{"experts_per_token": 1, "steps": 3716, "dataset": "wikipedia_en"}
Below are experts of layer 5 (counted from 0) of a mixture-of-experts language model. Rows are named router (the router's row for the expert), gate (a neuron's input weights, with its number), up (a neuron's input weights, with its number), down (a neuron's output weights, with its number) and show model dimensions 0-127. Each number is 500 + 40 x the weight over its row's rms, rounded and kept within 0 to 999. Numbers have three digits each.
Before each expert's rows: "comes before" lists some tokens at least twice as common just after its tokens as in all text; "comes after" lists some tokens at least twice as common just before its tokens as in all text. This comes from a sample of Wikipedia text that the model never trained on. Tokens count by the router's weight.

# expert 10
comes before: "1", "0", "2", " Best", "–", " Year"
comes after: "2", "3", " |\n", "\n", " Award", " Awards"
router:570488543478521599460559417500446431475540490437487478436470556552494503480477474459453521518458474538441458568517485575433511525476540530456561516419517504528556562521525484491521452483493464459491491504469501444597445471529563587517520452516507509495521514468455463486459548453482497526432548545421550540503491474544451506478560452448519445480490457538531491484462571546507499514492
gate7:471534512428519512491498497495545511536473509496462541455477566476442566500569476450458491468495571565452492524483507412491463510463476508459515453465481532515500416513521408452448462446580482459475471466493413488473437469504547489482507480490495454471501568484523548532520524463491480508435429524540522530535485517480395511515583567449531444526513456514491526494566524495518522492505
up7:590449547562492526525457488486480442498488442470529504547525470508530408507496505536509538530485438487464557544517449515542491493505491473521473495485447508536495460530546565456475498556457527481489434475454545464541567521562412510505485511496463533494528501510464416455535532479559465453505457505499462445507496497517493394581450497523485556437508493469487457505532500619517511509504
down7:451544520535533457455570488562500547490519477501485504459486560493390508530436483544524496474495518469530508514466558513507520472388462469475570512501482472534522523492464580497554590504519520569556513525572428444536471509515454546505568471582463450468510453539451459536411472515422512572451448507516595547588492523515514567496493559513500449487473544440511480422456504456544534475504
gate8:614508449443481514500473441446588497590480528463513444504520523532573509483481484478470519511521465489493557501542516549536426557535542506588464541574522489490499466472458505480485431517531460504453556447476455506463504519412604417422476484478507535516474466477441501509471547440451534429497533516475486422547533422516458576553480549523476437457440573497460559566501491520527486503550
up8:457477527510437519520444594559520544438502452482436561533499485445411511519518506502548407458475584471513430519467480417470454493467433523422498450443495528466495461550552451517480530515520537466528456629562524418468484455514403570560484499540482475428500509504611520510545500500500516457534430515540575584426517535472478490490537517502524534493518484515508462485537546484507534441444
down8:567527543561530489452472455445507511549468503496521435500505433499549515495487522468481597447558513515465486469541497538518471541528566533504507514469506478551518550526427476518479490530502399482540488442387478567492533495461553472471429472481446522473529482590478493477456482491481547491469545469441433460552551505512491489537514470481512421489483576512532578568430527508422474510488
gate9:404449524509444481460550522611491561498516532520513527501501514519538498498569501495394517446502500503518502493520529520518519486465469479499448488458469486467505474523589481518488492461439498479487476509457530435477565519487420564436420536506498518520460514516561480512596493562398421614522560479403500545491521506467565518546438532466496503563479464519533438549475439539505491456489
up9:472471529525464500490514478556527532518485534491503530560497502564544451465520438452481524444486526499500566507498532483491551507467451524490499453498505464451491541524570446516490462418462479460459466521471519487493495454437473534436487526494484540471467507491491503513552517536422491554491542512412484496519545510573473510517443492500504576545557467533536504551564387517517507521419
down9:595496477473494469468496423399531499540436472457364473499490492515510453542431533515488525495556522422551528519451515497537453465461461510510463496534527458513438521536472538511470516484572476460489506485596511457508473464459530475498513525499537474546525468442543551508449555500484502420444486551536459524540500518559462491532431514518503533509583567492539488514552521447580482550520
gate10:534446392507473529473528492433534518492543483502505456476541439499489538567552567488469446551508506542493442564554485505511480442553496411538479443522456511491496432522530436499495540461479515550478466444580494442511567541547525505484492566519420537519465463550545551448476483537459428470551491519467451490539485485447532470465508545506477495445512436503509375467516506468533469505500
up10:576496458546440557449539447553480503510537500498464474447500493496547516480503488465499519524567485513460521514457564463545417515556515506454513496486531525456551498496546485486465491499542479499541524445530480431584499546505545563455532492534513566496498532517469495512554510443464424531507474503472487526531490449477429471521441543398531471396519468508448466551489510466540497521467
down10:512510492479501541467472507478475486466537552511513538430454490491513553481448431518484580470586560431447557540474484541555472522503541470473490501521567478480482492542523545443510446491436501470515537396408467473470479473483558556466532473431497504421556498482457499480543506441516501529524461487497502457520581501508452540483435532483508494476509499565491478490478503486520582495480
gate11:550522507493407487482602522480469432533418435479482564530505458482488542510517483502446495467399494473544474519497420443439517450461499439494421534455543519530535541497506456564487564564440532475474495524553496463474558453539511519493524478457507495509533585510523486500525549508459492536440510651447517430444514544507552574524512431458603423547452462480538420460460468555532481485553
up11:524492505526433540514576494547434466499519433528478551528503515495463534469518462485412517528455502466445502496461489475455473437492506456506505492468522557562532551443509510566441509489428482467496490478508495438524516401503494478530491484506470569485566513469529534523546509470478486523509530532496524439523539499486490514507509530448551374515420436488534456436565474483545528491505
down11:526513490512530516518546547505519531520518527478450558422502519540456471448564510452539596521575474474565517469514474532524457480461505478522500506530494488506495475542496490503470445504481422490517461488484503478475501514417445445410484515420537490541535514518518452495434514540531459448519491455540479478533546471465390496545470479557549563476505552538520580530526412415482516472451
gate12:498491471478553480450483518528550515550546545561502463527518490527520584441534501467515436456489534528552496436480557459536544547498335501522526524520503475460480506560523446554504482520546473504515472494494449515494499498577482557503553459521546542451473515484541410484538455525527447559534494460505515551483495535540504459488482515485513467521526523437546506509501500515456490606498
up12:528474466555426527500502520550489481494439420432485484505490524507529478543532508544500541498451487439479508532487466489458472525524438499493482431533453533527510495526533467436517541519420499575459480532492520448533540509428519455511505497491401513516558472529501498484465611505393519504491502488467492516520538526448520498545486543473485513474532509511517459514506493492520455402490
down12:535472523491496533498527513509474424462476486497458426452428505514499539533519548396489502427517449461534491516491566508509470503506462527474541457532452483527500537476521493509552486438502508498465481478532494488527465451543515564518520544534441483477509515528591494532496502487475420552503529490505479558499507552518492488439478510459513498460534449556507510553413500488517526524520
gate13:571521516594471500570534496520521501488480408514489511540555446484495514505497435488450442607516478499473515496495555491406523468515448444537510483478519490532578501446513550513487504450522562477539508484509500525530470485545459457516521470533481553519504488542511544519544520480451481537514501566518534449511487424558367438475503403500488462457497477504439561464485530420481501608501
up13:523480558493443550520472520537481517477530460462461511509533472491522483472485467474509505547520447440506532489463541504492496541547434449511526453472505528539657504534459507475473480439440559462509452483459413478504490510472462463522463431454479538522534436502531504539526495517533497425465517640469529536546528463498477469424544443504500530467481481547439534503583520489455545538474
down13:467491479558435508515511473488459486479474466512489502520528540490543430493530537517550472512444422546503475452438585517475491454463460554507566511496496465513457483571469549502488495561467491493451470558522515479531449556515476519544558577524503485500475487484530540502474411545592519485392445494463520569460534512577529519562501502505530536526469525478490485488568506442535472441456
gate14:546474538479481535473592493512586559509528466450476506584510511428464538487556555516546466478478529521541493515488447477533446434503538573570468559427467481424497556551515470465571479485472503541415489480527478495553562494501473451485488493514439570500537471527595522418536543522488512587574514506495560520466580511542450456505482513518468420480456495447554488531491459558552508546550
up14:431589423564489468416506509555508431526464505501523508422440518535551505534444527490439514487506514484475445552542533491481527565501411562515522464565514481520497540487416488527539495534514521499460409519515431605469442570502514512509536532525533479517503508472471422517501471489500524398541488490517487497455496476469492505517501469417474463478510546489495497460543495477422467488477
down14:473465549421475522492451527539499544474580466479535477572501500545507412564430530481447477457432522510458529455517530456491475541590484462457512496478490502472507544439529552532486518497572553574454597469507472556451519474531521469508481448574474486528490517495469530479541463497490519520424538536467469479517522496513605444495468475464444455495486497502414486489523562600514397518496

# expert 6
comes before: "-", "==", " the", "In", "The", "==="
comes after: ".\n\n", " |\n\n", "\n\n", "9", "\n", "8"
router:453526523577533456457497475521471471496570537485536482551472489426493504476527523516501508530513482496467499482507500539486479463527522523472464543442573519525547464451501530494513486578511475583558554480480490499540451473499520541459528447488463480484526442552416493463413517440520460534501464488533578502529423532456528585549559505480496435534474524549532507464446557527524560439555
gate7:559588445512485484420492511487502469473547565510461391436494455418473630385521461491467499379516450464522496458464463533523510559513487483489502565491526505550547488525497467478528475509432496487581534520491450466504494512497467506478466522474466515561529566509496536539515456457462502488526511514509490466527490567503515551491491445536536446522481509506555521524488516531508497513503
up7:500581502525501500451492454470534466436530600516560466423477495449508535404484501509485578459568496492497526490397587527531436512555491543461497560546486476476427491546441504496510476497533439558593521518443499520564487469537483492450457544487488490525573543512449481501475462470507446510587464510523480557498536504498497527551436489507516456474344500522504547511502594550493484488503
down7:422516564531497512546512563578525476498436481459539546469525487505483497505559506527518489569468525508428500543495511503490397513491536519534498464500448546519512492472485547542473538536513445530404451480512496525507530510466454533491511516577477532443525457395496495508457485506490428496584485535548486504462534534448522516468538530520473520516436431512402498506468501490509472484458
gate8:499474414454503506517520524532590553570491483443551546475411486475439473480531519501496471521487532532535466496469477480503464470510472485525400462556493498494411572517472504548437513476558572523493535537588474557452523502461503509523561551587569542468454496525459475529500534492585529482490509501514446472504562481474476558484554519530478479431515532451542493564527485421454472486338
up8:524504508534527462392540562474572530513514542511526529565479490497451451457518470491493469497459490523490559489506522463502442508500519480470475525574468468481536496485441468495448504572443445488499519484431516490457506506530464562567478499488473471550472503543479499459539598493502520476422491443439529487519576570431503493462463540520446577476438485515492513503512495499518499511454
down8:478560490469512506510486545448583562481445525555475540608553476540511468477497555480489458520525491503457500493499520424521466541459462491593538488549512465419531523510461504499477487533466458482465542533468474510468534477478482502492484519508550493567492523584490521455526571533531501502475471471505495468473488472488516465475387506595509535516461556505427440456518498487469479507434
gate9:480511511474499533471488522500492514521505512480479479526477515521481455476521507494473518466509504488495505519529516501489483510508498434543520509430444481525535503599500488502610541545518575463487499510490506504475537576506456468517446535589587408498515513584537510440501492499475528456565539480391479545462552571481486426472476505534468503472462521495469480443488448571490486502498
up9:521392472453450497509545505454588446485475518490526545546543509489529495552493481465513450519465502497544470471484472474484508547487470478460492492530513487439458494474463522488452523495430471528461487516489498522419526439466586538520539564461439535518505483464514522521536490542507456508456531575511498473497531404488570537495590442448529511522549514434519489550485537555459472435492
down9:450441494540474446548495486481520421494429525565627427505560433482528501505474500527505488538476518472566528533525592456455520430537492483587433474477572483476460499428529481463541563482468444536473498494473507559467492510510469568481511530508529534472555469453527484521539440575488543522472505462552522477478494467529556515485483413500550470552547488518424443505462460528509514529466
gate10:474579464498511472468497549517450566522481508520521458538485453450480457467530626500488484538537481507518538446495522511475442456523527526531457452383503532485459520462568468483474493481513502493485553479528510475462492574531485544477552547482549493511471524511486501468486584505527513541489464493561437487530510503478479576524459492465488431521526458472493505455535550498515516449507
up10:521465456483553517496518402514602513494493478460426498473484544544508450513489422452481510495469532530498466531466442490530524589485528469477548490607488470507467547538441497512468492539544488517492543525488558530518504511498474494516463476535456492493526476501505546477501438526368480474453547502456525551464496540516494476455477498476526603468495555505512510527504477503439490490516
down10:529522524509533498383516491542447438544513481515508542464493461515471436449529490456469515461497523498487502428509487461453410505549491496392530504514434460568500538446496481479546474456411500493502487502531525498457497598477551522524476517495567507500478506583519551557535517447523514489494530507451511517530504551508513539432523513470461507530506495516558509500472518573462450440394
gate11:492514435501466456456524577511514520417481382494528492546517481486528412586537513521499518521450499497524504538525434564459457552513438460514457533480507402480498446547523491455553496570501527537407483508445459479516450520494549573540561515521468503525575505515480487447484557509528539513551461499466544476480482520470530500511451481494494527435493510470461477408561500489484510406486
up11:507434496457527502576527438458513445573495580516478494416520471535485565501448512487470422443509539445540502437468477505483489457456535478463506555447485519506524561484459494535441530482519510481581510511571510541486550539501484486479483516472540474559472518487516545495519408532409501533440573589456447472512514496536553519512515490516493486556494507475611474551424447523498456579513
down11:523511520421464466522512457482454483468508523526436527545537501536429433575541563486502482518502436488516493516472469498483510529490519463522584471530464494524501543503458499465476502529496482480476504536470443487530520503414568498568503518495456495499492519519514506445453534509577481485550434503459485463421458503572511452489475504503522493564500514485434513495460492522508442467474
gate12:488536526473495517502538486484468509541476556490471533470530482434471547501481504507460425456479506461521515445575474440477513547432553534499497481444521551572522474471507456513563492417542485441479493509587514528466480594536491485501564526460415479440532497535436536536488487470481435410477503541449476441525491500472487589527556462449577439570544432508511521505483518523554483522520
up12:511548476568572526453457603477532444447517418479536513547491516513499569548514448476545476514521563522502547489498573546512386484574463475489546555529476447525468495472467545440474517612451469546512502513421474470530502491493499525531500491549513523555487504528534522482492521518484542450522468494521581537478470524488530409481457511518427493470495502503484488516518475521477525446428
down12:546497494541477482399567491528482518450508545519485525520524523539492536411480486405530509461440528463567448386515505530515436465522466477508474493525361498535433569522494488476564494429558501465502581538547486530410517490506528536487534565453524399529492451562490497582451514515500498504493492456494479493516452576528520558497535532511584510451512502492502447466501492495524491445524
gate13:471549451529505534362494506500492451522507428461479476524468488528463489570539477465559476545502533474521523455514496513461469504522462453453529466490493412433491482504533391479561492523472482471473528520534438425482490501501526491524505515539418505487553501510502458497395483601623566518552458531497545447512483468485496443565499437506521482397526517505430476533541517500513519523472
up13:563520490532496492455477475518475511462522456547471460556517486495531537424539493468539487547501535564438510471461582454543480512533514447506555511525482562449432489547564457408482484504475460478563455514577522464474481442493505466498455489564486546459505516444445469566502513510517504432553475464534489447521530452432496414561544504423506496453510504517405491506494486445533516544509
down13:553499477499482446527542421564500570513486445508469527511515588521577552443549533522479520517469551512498472480476473467554460500501533542479540462571470441481473521505544511489480459510517476503559514452519493493535461508468522468424451493516511629523459505445489496512517450554410568517496490503517448552461560464496497494488496504441537512490555469479520554499565493491514558532511
gate14:451529513478478563466441470463536477502497516508540480518511484461524472453474546515534506493530521485531513480570477477511467465505528481491509511516516502484462519504423480432541512483436494482585468582463441495455519549491502526492516564511542496526491480482538504452426535556571516561526481473513534491509531524467490504489544498502484378533537539513490505561441539445518491484547
up14:487494507521550461504521438521484561520508475511398520459484490551509549525501459520492483556471483533504475568329469535549554466492454490528454524525462409421502520535468479588500499492563529536450486508557541441485489439488517441444470486499565457514517503474473478524550476479474459478541559489535481504508510525573484468606501491523529527446455502504497468520519485526460508511453
down14:507518519568591564487501467474509475556500429532498489509450497468513516458465533566545518513463518433450594560462479483496569540529477503529494516535544429496489442489479459500536503419476553483520424477455545476430502513560526482472468535427565487457478549475540481529540523543534499535486570494505491468487528499482463509572518485434450459517507592536522516487466477514468456528513

# expert 1
comes before: " ", "|", ";", "n", "–", "a"
comes after: " ", " D", " S", " B", " P", " T"
router:460471478531461487509424542497433541440491438538448500459461502594576508523556416496475505518450498451475509582464496502483558542521391437535459414565449494491508501532501483513447511434482568581520542467569523494550543523468482488457496521510541514510525472425556406559568435497481493517514501543480477511546473500568478477542440544508575490509466500522463528451515444474428413475462
gate2:465461560435538531509543394468464487483500531463539491499545419526565444488558493535518528497544481573495473528500484599560520471458476575475531466496503538485544455498514498383468525455456567521526482437479577448411497523459590438508535522471481509490480507479515489497501535580490454522457563440568445496516454454551486569503495449448464398476512440507535491485481543500509499546576
up2:477533474551477502563541573525507549540486438497467449525501576484404518522439523498500471531456535445494476440539473361437455525506549484517494543435522450451497541520494519559505476547481488462468463558514475533528483503485406465416525472524504441566495496526490531498491610453531485536492495573452530542491552552465508461514519482547503579540502521481490465504549529495520501467506
down2:522460458534497437454503465467473551486469512397468514544476510483496461522467488491505433539437470534522516494586547550481504591510525544488463450491519522486478542417499437506530511523460508522514538538502435550432496567479510448533493497477516485570468529502526510549510508449530524489444524398492482463550483526504470497576444521439512548493477561480569516503497501471547505498530
gate3:503490508541454522495577512505478552495522451444470425478483486547512564504537513508503455527512557541491471510493486484455470471495491471435542531456446564529554494476539463529540476512523520452518529549500503450448561519494597527577539428528502507424591510535494495455532536531486482501504462533530503590510513498444430513497520507527512435507506475493501424538499521476476514485611
up3:555537531502492568520516503522477563482533466463468442486486444555533554493514501517464431487547524520504444487469506468499504478491472511440513485526428500481450474452616514472575447512474583491483522546495542481446527595497555476602458475536517513372572499489487511470492519540511517474486460534504486534547546518452472506466496494481527481494452550515468509539517496518529496528557
down3:505420417493568471502516482572478533519483569449533500566544523493450547435403510514492485465494487492562477496478491537553570531533520422478530459503484473521517531527451551481460528560486466553538536454552523536423509534423490494488560523464528521508504510460496522532464474517482524475559542454458483528488458502518581488545513521522559458544460522483435559577581569445532584546454
gate4:493587462471615503508475477496486488554462522531538529480474466455446447509544443482520405494468519483525446484472563511502520531502435438535486517435417508522570530482469465454530508582506492451509486492506450494515459557495556540497438509534468521494564480530481546452459471498523485478454498508494484529440493527512545478511528519570531633529487462543530545602454506558505462511475
up4:486467477448433488440470539536526515489500495455496442481508500516531506466515538466468531535489437526499490527501453517389529512486462519449506499487558519500479435472577537542507458483593523578525460564504479507527463499545472495600524433481487556532486474530504475507509590498459502496509474549429528526482541469499521519457423424511500451460445494519539461405477461470504513514538
down4:472500483527507604497463535454459439487445498563551432494492473461487511455514504548521514479451515527478532499450495534473483510609459431466517494510493505492536583502547468495490489445498459534547490544476517528482502499556452511597566535549493494520561491513482475480473517445492408547479499535474512485554455496472457477469474549502517589480600484500445487531474536469487510564474
gate5:428510553477505532542563522501486488504267522507488521526585441474543475493490464548523503569413493442575457474502489516497547570532489418543511478518539484455404503504486514473490499529475566452483495536529560563523551524427493537464521471456483461524452448575507550508479526622501499509534567500446450478463474485492487502552503518516491483504488456439555523570540533539465506538537
up5:471517488561463543478524444465475484492479495476485484521497508489515470514498519514484497436417492522503557508494434444474521484459490556482478547475483557503473579448474533508553512549479469455506507519541487480371469431536522418550495470480587497486530609428482492503521535413462543525542437430445489543514586527413515505463506461493555464551525517490447492557548507501509504471497
down5:422496514508550526503465518499441490485492501508446458559557505518485495509546499506417466458481466465524458432586546467477473484480500469560488505441460522510523579468482517518573440493604509497497537490514533505514449539484532563517459429496546533548458521505519533479401471514540566495495485500546493483507493490463415580536496491459500490511524475519510520502512565558371535551431
gate6:492515480526583471465524561569508548475488535415490460523534501541521457470496547548492493451554488505453526555473521473513529552492558500506521422529555430494484492451501525518542495392528436546514460519496601496466481511356520465549495506525477466477463487493482579541476515521482523450499528452461445473572478507494500444553475533474475502490569512521442543536547509444508441578496
up6:445543489489509415539444525511546483477533489487420437491501492500505456500451490538516495576539502506496503576488525464538431461522460544472587529512539582581555479502533572505526508525431529515514476599461529414502526493486488476597552495427415524537521479450514559523487483513504596530425513447541524492540456538493502478420470508452567487486445486574457483586557505523468456531502
down6:539559471481504537467539468470537463483474481526519501421539498480510445485532473500527444582489497618554535484504457529454530410517505478502440485473515511522450503477492461510538481475532480506449496542508461463536527524583527492505585544534534502447474524461507504490481501527485479508471393482409507493488445540508568539480516437519455444453514526557438499497480454520516495523474
gate7:481532452513407499418498485486503530475539468535504489515503456602477501505539509507442538492466467463542527577514420562455564488428437457521443502481482571515555522523539491496512540523529481514555474457504494468458427463477419515502472482456554525499539525535483479469500550520559553535474472516504408546522576477474511529530450511439527497489510478498495485499464479565491539432500
up7:509536487478414472484472540438533529493450445551494493549483483480506560538482511500482515523452478474550568512483469604523570471452454513561360476496522605526538487492575472493481463516481459497557564487432505545474430430488441490512453456455507562487624501493518530491513455525571530543450430524564480489523524457502562531521450519460541505570496478523458524464463445505488508445483
down7:504499528511512492503537437526493503464461554519431465604505481448522511474463540420533451492501462511534562432429548518498524580478572511541500542562501603504450510501488523528577448459440477505490551498553474463499459481491497497499507455544470468477458548443474490489466508489426501444497580454560569448536492536537428485453562457520491524500492449522492503533533498428557434584601
gate8:451470461496579501532482501498396521521547550530519496464411502594477497532511585493458511497536487471461441509631501561492552506459456477470486490518499507508496496472523437556397552521490445554465497462507474488510440500497526497451495514495491545542458533518578510516553545522477467508487634469458520477548491494491497517575496494467540534470455499498505550491533531499536490501538
up8:500487566583482530509567481518560502469472539422477470494550538472487472494472479543480508514504486538531534482501447439490481526544477474460489562478504483527505543584483501483565459534528437531556538571520494488485502445519511459554488493481442498485574447511414480471499499516527544566460460439495426589549535465493464504485450461441466448507623520437562469467553470559457505507483
down8:495524511467421461505416533501439449490509473535552537477527487539488432530447563493539436469495424483488541497476433496511531520434478537498463580482434512507535444489544500459544537503455536494549536449459532491425430459456499471447495410475464539513492475521490481477541488467525482579498541571513461532545562468544527530554526450496526518575485535604518529540517501501566491563528
gate9:419475549465463481459590595521486497484548532488580493496515474512506489517470523502531509408481451515514481436480519478458480542448497416511432536474451530530444497439512492567535581545501502498503500503494538505511500449455537589475495498495527511511476489508557500498531516530537451561484529555437548561519555530484557503485496475404537511386510495507520474533494431497560458423477
up9:541521414570543499572450393468540463529458517483427529526513525469469510493532467540426469566549538494505558497513471524512517462519538532442553459525586461442555475556447472416511437470511518542487493501507471491458517498537484440537546521517469453517523508483461496541461493467477552468533496460561440453485429473495464522563541491576410494477536515470525497446537534520430516558544
down9:483420557520516560468440505528511548567556517529547473544470571525490511469514517489476463508533488476478434420497509479546552460591497489485465480484508476492498433566510442480486509459480526473504472440469471500500519525516515516499423521461485481505473502529563475488396467440489506512557462507501557527529508444474496527484586524451432473486492550514495474526509438531482529479503

# expert 3
comes before: ":", " in", "==\n", " of", " by", "\n"
comes after: "-", "==", " was", " the", "|", "The"
router:558490501492524515497506419435549469495559445505493511572505559506507418449491554534549561478515483510492479521509524561551507466491543477471532500479391540429474498526489557522499528516504496509508374487492510432499574520436487447492439472514469513459443503464567430491439507503551474474441529468474448543569580528478517432536565558570469527492471511538502494499449507443532514551546
gate7:545529479501489508499524478474478478445534491494535506490506503477569485513513541468501510607500552534460463555492554519589489529555502436412523554454510499478451513511441503484533495488460475520493433433465494414504558480493509543480551520505466498518475488495486458482464548483522482514467472515513417494475500506544511459595547503511478483515519546498467494533438522470508472481528
up7:441544473472513475488504538511493572500498538495506509545484478444414470498474482509514467485407448462556575432515446446465497463509496549577504476528545530494503474520506526458473487472523525503540540538503577654526441522423508507508514517509501456503495464530489556494512432474503466513517438489480565531495509480519485478453453504522513504558498513430469478413594519490451450503489
down7:510477490509511425523487491461487416522520464510550491526530520483521457510547540547472600472513572477493450493539491507535476495540513493471409532499522508494466506492434590485465483484539496470495503538407441464526525452544466496550502559513502535412482402505493471474417517495452482474451541553467441428496463537489424506575497582530508519565516508405438520501526456451498455534466
gate8:497519469549499547465415473464558442642442544560562473481470507502549512478533464473568465502499468504503519493493498474514505513482476447536458487497479548525529452568524514507459494459471528466580472501510530502415519524512501538468476530460500529473516455577560458478542487489514467503471522504485448538478510510463517400479567514542440556488494528523537503495570524527480481510521
up8:361420516485501533494451563502474425532488493517513488408522427530507450502529422419546528496507529497474466485531485505518533490497456455458534520482487541514516490603497483496532477532492539514586497494481515566496516475452518533524469493524520524527458432487491559605496502471495479517549555495517522507532545560505585462466457481476455533516507474508525519476428503491453502543487
down8:600540518503473534472491428578512505497498447498509440454530570482542478466457485592493464522512446507491532571462541518489502519484546506554459495502487491485474511447532548500507548465431463482489517527490505464507550534511505535470456518527454527531489474557529446525481481565501540473493492458471464521496506453474420423503447485533476518511472554476452510534496551503493488546517
gate9:460535522515419522474501555465481496513522496482520484496462442481501553470528461485474486529472583475474486523479495519467520511459477462521480470480541505490514470496469477488496487505520534403432471576487530492480518464463523521443498569508519445524494600505510452491455540473509496473516543669478428512498470539550536556564516439510537547512399481511520428491394516532524452501519
up9:463476494441548483567536539456477526490454518489568451436476469496518527532498530560433497524472458517597423487493460480470525521493473461479404511515551482511502538506497462514525550509532485541508515481491526557470534528577517575555554485512521527507526489502552517444570449542411517577553484430545510487475506493478492445481493474523464450451540487451491520427558518456427488520450
down9:478494527459434529587528511477475548543480504552522485451523444509485535419538538530524501540482521496497436538489421542508524472405492458529476432502585476500474448510505512526476550472449488453430442486520530542457491477526455498553524480463473535506598564498462477512578484543544533461569510558491482548469557494474503524533503465514540467523480515439468490489495463417455442529435
gate10:477497487507507476496493446493522484466519406489476464452487475482494483541528509495521458357518474470505523465445535517484513563488446550503458537530502473516552499547500544580481467521501472592502532483507454453448497519428507465475575513553510486499470500536528533488541439543508535505512507507489484547527505517512538550453516502475486477497526534583493484503519492487493459466461
up10:492458517470414497546474541527491474529501518464460527484536500555516548543483482443501519540461530485533506483556427509456483468518509471528498537517526503471465468428508414421521571537504552460466460513504537523565465479543493553519439557414515485515510497493498509529495545499450449562540488564511493440478524512490502457491482484503524488487457475414524507439381462559500540482490
down10:508472467492469454521468499540511475525527503475432487524504459517475489543469482458535500402515404471490528425514502509515484511466471510447461481482557550533503472437545500541470550472536461566530531456476463450497521588464430425458564557474549458439457593574555577510494485532497528528505570523537471549526539424516470511505505554485519516501491472540493445495472502490493447438514
gate11:494400444458445529561531481459496427461457535551478452496510524566528490499561482570443472493523507483540539537496488488475507516413466497430491543462512516426488487601479516551495566525453470458498464530501530498485439442519455505520458549435480463581542531506543468523472504510492460503533495476423526520511473530446529504503443471547541517512485567555554482553486466457564494522461
up11:478507534531482482566480510537458568529489479486505501497447508434431499433419523506493488490459470466485406481449483509535491475497513485504463483462556502518489511522573516547537457521556552534463565511494489536436470536426584569499482460535504493459510493420443535470455501480553543558538508487508516555498483476517502551525515516481554462505518503478464508431480555527522515500571
down11:477517490498475467474543411418475496490432466582578503547459558496487446463479553511529462544492456567520545523452440518508567486498471556470471455443530524473505447554524533495509480490511469451473462544512485517437547454555469552517483480547488451480494596459484566497426481571505508429479562536476522520461512503496496456514497536525580474449562522519437510491449525500558571533503
gate12:517515520493468540503453521530398490538565479474515451516472499494561597495516500450535415517520594482537510531434534456475414494506525479483493487454479443470566523499482520447491533544477601552448466517522550452539558551556501540536496523545506530582497507533570496436537513502469443531527490534438593488479520521460517503477441490462464424468456540480452476457442454557526485472505
up12:485512477457456409491495502484565507444414513508451496501489504490478431521518465568500500455460532524519538541538438552506528505520475519505424547475541499537452406488520471521485506450491415459466515553468467491494503507528476541426515470535496466446484563539424371542468513481507569507466511517505485439492451513503484468441553474531490523557596495475528490548524508487407490523486
down12:532536522468512437470508533506494501487473497487466493563538499434458468473492406565524491505481604499568537521475506543458438466516488476578451545506446442504513500485409435493514470537562541489488553587484487512473524519525500580413459498547513526587476515466550456472535601506404514484463423556442515469521432559483502515401447494485422441511559553562495498436537514477464477471510
gate13:536542476535485558491468495487493529507530492547581470518461522473538584452545521398462510443527476400457488465474462448482501496420495564544518503573495518509498451505528501512431531463475500455441526470442530511489526522522449496474478532487588455490514525549508536506564485568514558448478490529487484518484546550449504476516499543578493559444474455533466494530496456522526445513493
up13:527465484490562492480449498531540497527506481481480425501551502546542465457443545507423530545516423503453472500536484499526519526502471464536591447539462478471423522589516457511482418430529516519475555431400495468492471493464556477459546533506509486534465502490503486546461517571520573494526547549502493484507486471481516474544503556472474496442482526499491534539458564532525481447511
down13:448534459447486447489597489534593495496470470429494487481430481450524529545470446478527474529452488510458507492527498444462483486577499492437465533472518527532549521485581515522469529522452541454528465544545526508530539498532572497503461484522485484491501469473514451459447522454511425563445472436504494498529416474494482544498508461453497521522503488534560489490481514578534487508572
gate14:495532513400556589535509556553483506559512505496513510554555512444506503493570456520582424522491583530555490493552551486510506522475514490544515511509470544487535519485468468515500495416542492480524517396514523487510492585507452456455522504491497523518460480528504625512455482522473465450497489491541425509509492481499480500478491486525476468506502500537474458478504460478544505491514
up14:492459464475502493517490495512567422523529512453530546531454472459465529546585484570547463458519541492503534555525440521497527546431525522541465490490504477525458495496488492499508520476506473506526459589568452453516550529524429464518525508462447514483442485522503410441455472560520591501482474486580484459493562504562478497434503483545499586552559519422461563520502478470534533530528
down14:468510453486559507413466460545518505476502511570464481499446481545490438471529505553484514479594472517503512499426468508518565535536453612514505447514576510403507504543508507527494487529564525496530513481442487496514485596436503520522430564484438478527464576517438525489518480564535424476509435523470476515496525481528508542590499511551495401545522461500487512483574535490441474441474